Weights of a small mixture-of-experts language model, trained from scratch on English Wikipedia: 7723 steps.
Below are experts of layer 6 (counted from 0) of a mixture-of-experts language model. Rows are named gate (a neuron's input weights, with its number), up (a neuron's input weights, with its number) and show model dimensions 128-191. Each number is 500 + 25 x the weight over its row's rms, rounded and kept within 0 to 999. Numbers have three digits each.
Before each expert's rows: "mostly gets" lists some tokens that are sent to it at least half of the time. This comes from a sample of Wikipedia text that the model never trained on.

# expert 21
mostly gets: "The", " renamed", " called", " titled", " create", " named"
gate0:475503495485504465482507502536518506522549472510528461475490509499520497512470489477506487500496500499498485505466492554469547480501526499479478509485498489528497501519492501487523503510485562
up0:469514472494509480464498538543523503523523521517511460457481483524474515532528527497479474482497509491499439496492503493459508485495505513473516562476475517519493538516492501485516547524539530
gate1:472488487506499509518471479510538504479523486483523563455498496537519482498508509470469524509498494548480504523493484534461495484489451523470481493515483520478510486474498542522513484509542448
up1:541495471512516482512497487509522484489489504502508536454491498492508521506488503495509490477489448516456543489503532460500480495510510485502505518523530443508503483500477516485461506446477495
gate2:520452465567491481498500515526528514472516485524478493514506512534476481515495510496509509501486492542464484458509525476499487480465493515526497532479521501511534484481526494566510524484459475
up2:475508481519487477522518490508551513550479476520522481521495473514473495514527492493540518479517551536488554471536522485526465438481508475476457504460503476523526520461505515502524480533499504

# expert 81
mostly gets: " million", " pm", " billion", "mm", "^{(", " percent"
gate0:529490516539474521536461503534474539454529534507487515507505505514534510488475507462541497487499518516497518479517494515540479483528517492531463521526513523506496522508488517532493515502472522
up0:512502515484499477519451501506484494503518504524535495490433503514505513515486519514516507505460513541503509511496511475525483482482501485495458496517478519493526526517492508493520477512436460
gate1:476515476482484521472497520475491470487527507477522472461504490548482512503513503510466525510482506500521545488498476515500525491486507526486497503466523526418496471507473524481522520533484469
up1:508471548551504468483524461489513510497442462503526531512489492440522487448530517453492480477532517514521450494449482488510470531515551487502484498506504531483484473446479513520476498513484492
gate2:511482531474521489457554543487518506551531508468513522490509480489548530514470510516483486497491488493464490491486451540530519496487510493499511474477484549504481495530510515531453523533464497
up2:434523507492484546506495493500486511509496529502511476526542450543514452506516504504532470496462499524524510418537483495511513469491526461548533488490499490505509458535518522509522481478474466

# expert 57
mostly gets: " Cab", " Pin", " Av", "isc", " sc", " Gen"
gate0:492509487496505530479514527530505459526469539472520506487482532497472560471538520499511492482482496476488504474492512496464453530499523538538519482512522489498525506541503455511471522458538567
up0:522509492513515436559469495495488525504508502535507495502458478477486500518500523478470507523490560453512492511490524475501459473438504518498482526473533513487487491508507521490535505509490475
gate1:490486483479533517511462490476487500486514450454491547531511511492483530477503532496521517514503479478466527501468476512472525507500496478516539463469537481509501497516480482502539452483482499
up1:462471507489482500521493488535515467550525510505499477518495513473530503515524521528499528481479504556483503511514508524462538495500541467481536515488437471547500519526515503492495497480492476
gate2:524486494503450497515469466504487508466512551488479514460497513505541544517552523516498504535498472433490519520461464468445529520512521488509492501512530511513558455460487455500529484472516458
up2:498488503488527484477539482531509499505515493488543480507528462496516484477483481503496469467499504520508493450508464528542505460505493552492509526480493505468444536501552504498504512539508522

# expert 77
mostly gets: " Born", " Starring", " Height", " Died", " Years", " Clade"
gate0:495493519493510508521492469468510454509476472519439444454505500442536510475509524533473573499499460487492497509501511550520512545441526498504442499536484509490506521487535515496479486502494479
up0:481502514516519443488503527490507490488487459496478446467474432441455477484560514511537506512444477507493463480508513482525520511443561493441498524477497509479489480517510506466464489468529503
gate1:491434493521500507463529474550522527506531536542489458533519503497545524485446498463518499546515472501494508494519504529492465522492490543511500463458495530506481496528535500487530494504497518
up1:531518505493515509499489521460506473534495506527461543479480470468500521453517504539457501513485506474501516488468482499519554497450496480485479523480501495455501522426469557505505474464487490
gate2:524499449513495503529505505495538545498491529465491506539500528517499521489504443514501541506507503445513464525497489473477516543542496503472503477481479524525467483439487512517528487517466460
up2:477482512497470449486513478477492484513500495523470492491527475475521474521527550498490448471491509531505501516499556511536487505493523517534492513513531487480503528547490519503498520432536509

# expert 89
mostly gets: " Cup", " football", " League", " Championship", " league", " Football"
gate0:514517551522521479525483512477505498496534483518495502495434495530478495531506494496493523498519501472489511493454516524507526489531492533514540454432533482518525505477487533493509520500530473
up0:501487470463473476459503541513471481507510484493497503488525472485464533496508525525506478519486473525491478532493469484494499498493541485480462534530513497502492494513513471502556502494446511
gate1:493483498501466488494504506499508513473470466467473535487543492476538520448503431496469503534476480493518461529498471537509484519507478473514502494465500523500534475503517476541542505492450457
up1:553506449514495549463515478478530469498467493501490571496522520478517499487471436482470534500507488504511479555518489510530482546490474468527529483491478505505511518492481468552517547486460479
gate2:510518479525506533503509522501469513470555491509503532461485493470488490488487521518478492551504517495472455489509503522506500525548564518509463475513544489512498474477478532490509467503475491
up2:493514547469482449573489511501529470490504494520511448500509491511493526525519482504532484488468556514497543509505441450461561488491441486450519523504508480465496521495527484505493507487514478

# expert 28
mostly gets: "|---|---|---|---|---|", "|---|---|---|---|---|---|", "|---|---|---|---|", "|---|---|---|", " Animalia", "|---|---|---|---|---|---|---|"
gate0:480475487485510518522496509549514507469530502519475510504513511488504498479488488517524457443497505496513506484457520467543476500464497503532455510462477513504480481488484500534530514486543504
up0:505476540507487478488538478445482480487496471477507458535532479498508513489498466480476470509497504503494465544533469493487547510496477455511515487538551521531487485508485513491480508536515526
gate1:480508492463459490540505497525492535507506444457478474555469513488491529527522499497462482471483491475508425472526498486507498504484460499489500503493474518460495527531510521536513496536507522
up1:521511456513526488490510487510550454484507521516506559464504514524501491497479474519533511503521510502515504497468490482498529497473503543496514513484483498511544457486473528477512515500473479
gate2:484487526472477469536512505518487512498506529504502529504507523473502487499482532503517489471482512525506484483470495469473488501467505507489464502477520548475464473490502500493515510475459517
up2:464475504539521488458551503453516508493484459509485521520490507526482515541504519495491480513526470514471514511527492508492538499481516459523480550488481483518500510558514471504505501514531495

# expert 30
mostly gets: " Website", "Personal", " Coordinates", " Born", " Phylum", "Scientific"
gate0:510499472478521540487514485488516511508487475499490465489487529513512550475544447493535507509473515490459529507538478468472546513499508487540508490492491490490493463516514484527478523530501479
up0:487497488484474523514491480444518514501521505483504501490493491508539519484498520490538518546465489488459453509522484525500504499500477502514555499550529520486482481484495496530525516504500529
gate1:507517492490506580488481471516490477495503495445514536505524505511529466488504458528502524461536529538463489549488504533478496495507505532475471526522457463492468477556507482451492482507528514
up1:468502520465522529484497494486510472434476493484522523488518521470525482509514456543539535490550491524473512541488490539474546479441517532484498503510481466494477488528489482480459491492503547
gate2:548480513517492478490475519487498481479505519512455482485520490483458495507481505488514517482530511498486447506491497440499571500468527453493494501543500505513514467456492518545531535505528521
up2:485512560524474498481499494507511514498491479480504511506489473517524497520501464494510520505472510507498462490524501504515495462509448523463529498482514511498453497436511436483476487505529494

# expert 11
mostly gets: " GF", " GA", " kil"
gate0:496454501464515475530522511469502470476487489489467492520485464474497506488459528488507516496548494503512462482488450502527512491492535544491500539490452496464532478479457496484491528460530472
up0:491427513518493478510518485494472502504486483495525465516540463483462479511490536513476490532494500505485462485484468528538537493465466486493524469493525437495528469545487509529513503492528472
gate1:485511499468486434471535507523517480544497514500509480538463468461520484510470503533506477502527524446493521481496508493522514503475514495486509485528477489466501484526488505504522477507516502
up1:463525522552517478505472534464528520485539536506513520530534514477511461493559483478488521491522477504495487502492508444522447496522531495485494503474512490507490506511514499466524479475508480
gate2:516442508526503484498531512509561499518508557557488486514496521496468508533500480528500539482491492516495494454473468507522522493475503544512438536477513465470516478500488534477530456490502488
up2:523507548522515539509534466485510462518493477515510565486532493477531486477488526492451488494493566526504510515491522499544538456513480492524512437524492495487490481462487521539517512550521478

# expert 42
mostly gets: " had", " wrote", " have", " received", " having", " gave"
gate0:505483518471495486468468496494498502504492508483479489506504514491519515487482493536497432482481506545498478497510475504478529463493476530485521483507479516501490482497502506487480555478448470
up0:540542513500545485552517508501505520449478482471494503465509478490513500521560493460494500509516479430451520503534512478505486533524544499510436472493498522511469519492511527482540462522553525
gate1:522481525518487539545482528549533492502516490498485505556517494518519524490533468530534483490515475506485523519491521505445483451525557527525564477540500487481511556498515504505522497475532489
up1:454474488478532488496520518434456495455534485492517495458484541548503455546511513492488506552487487517494512521520520513548524485512464482427489519463528509519537471491517474503499503507506523
gate2:463440508542479559512510524471523488477551490522506502497457498516506485499469491484481505511496512528511517492478520545547506484480469522485468511495482519502450528490502520515581473502513526
up2:491493461518478480512514504516535475520473492469508500497487479506499470465507506509510494462504477490498548487496504505508474496461521540472481522525509501504551530482503436476441538509538493

# expert 2
mostly gets: " that", " this", " which", " same", " these", " different"
gate0:534484468461510551536484489479506448516475496496501518494505477551455466487458475514494534480532524539496495513495519475485516462494542525472486490517501501531509531536493468516487525506486530
up0:467521509499482498522494463517459482484507520521544446469500507524465469495493527519493484529527520561474495486471466486464473509497502495504508493486483454513505492510442493505507491482481519
gate1:523507502458500479532512491491531470503490505510496499494467470497496493521529496457489509458481532497482512506483508483456551489486485501513499466489510466457479518494518478478495499527502515
up1:498486524527542529498483508530528501481494510467482498516530524489502466496534480525504525490550514551504475520466516499521504489510551551495493495499540497534521517528526499448519534494499537
gate2:493520466470513513539488541482525508483496499513514575510530490512522495513557513513470480534488505519498485498505506469499516479526540547509510460455523501485482488464574488474506509477521508
up2:529538539468475475483491510514460462515506437497474469468465524491511503497485494503500511497491484509511537497509493497509490494498492460468496523529476504488497492493479504508477506530533479

# expert 53
mostly gets: " age", " Phylum", "died", " st", " ft", " Feb"
gate0:513505505497478516496501496530509530459530466510491449504508485495517531525524518474508494483506486520474459513511510514461488495493492539500473455505513515462487527508507527521507532505515485
up0:522473492498494545547478492475490505545454521498529529466514517495482472462470476552500511522483506473556479441516481494563516481527507492511500526464470465544524501510490453499500513502515519
gate1:493517489551504496524505499532499474500511479529578476500560494513517525517522537542518481497484513514514492498497498491492516492488508530490535493444470479511516469523500479513511473458493507
up1:501502456539517498517471524534563499475519496540529459530511516508545492511501507509515510488482511521501514508490479511506507501508499536501561534469483485538464510505544472547499482496478506
gate2:465521471480514505530483523543507456497527523547544468520499529510486491519475486467444468516473505475502532458526457521462552458511509475501483516526515478465464539498510495506484500453541500
up2:503532477460503521473443443503525467506476460502495528503479497561503543483550503540495456481509480552480458488505483529489539504504500490504501488523456495472528484509463497532496524499513474

# expert 22
mostly gets: "',", " TUR", " ISR", " 🔨", " NED", " BUL"
gate0:503524523509472546514491549486491545513506528545495535493530500475501497564540518509526512467484486515496533511471471487488488490539509496497470508461520473514493469480531475504491462524470443
up0:489496536482470514510521522482462503517491518479519517495553533463511472539548528493492515501483563527526520469480488499478455492494508520487458476529492489506511483511510491502476446478529433
gate1:506498472521542511445538512472477489464473515519476520457496523499474525524438508467506509481519487491456534556498510527593497482526460470476522496497519494507531543469477468549507504495518493
up1:493509465477510522484517542515458473474499512533497470492487533504441514517480484453489493474490500535460496496464518501530484471541498445467506531474466490536484525500517475532520510522498501
gate2:513492495507527511495551518479527514482499474494486510471512511476489457500468428529493532512497491533504464490520498520506532552484483487478519484481477530501505483502503487527526474470489430
up2:475488512506468496497475511511504437505513516469501510537496508495514525488527542515479475538517522506497513465506482458495479482508492527565497530528498507531467524534482518507455521534560527

# expert 43
mostly gets: " London", " Museum", " York", "ville", " Paris", " Sydney"
gate0:517532481536540487482505489555473508453531500509480481484513481520510491475498519486536506485466447529489472502468516511521534516507520524479480524478549512501484517488502509538521469552491522
up0:542520513513452489458500465458513521536461483485477555495515471503545519453479453548510481468542455476483453459513499484480484488474485524489529466501497512525512464524491473477514462500479502
gate1:513486469529497515492479455494505562534480500523492479505507423528511505516450501482459475456505554528486492498519480502521528517496467500485506489498522485512495514522499485539477503502498509
up1:465500474511439546501481525497512520503488564518474466506475469494513475524486520499505505482508520516500530476550502515533495525486498521507506504506505495528513485482487534503483480486495455
gate2:501507488451500506502523501485496533468531529520495465483530545518530508478549534493469476470492475503514490505511417506527455535499477484500525531523490508516535492468491493508531452449518510
up2:481505502499460517479493508486532547498470548541537445534514537462518482531512501514486509460497527506530483495513471466526474506488488485515503552479483494501511486511489500480521439468482518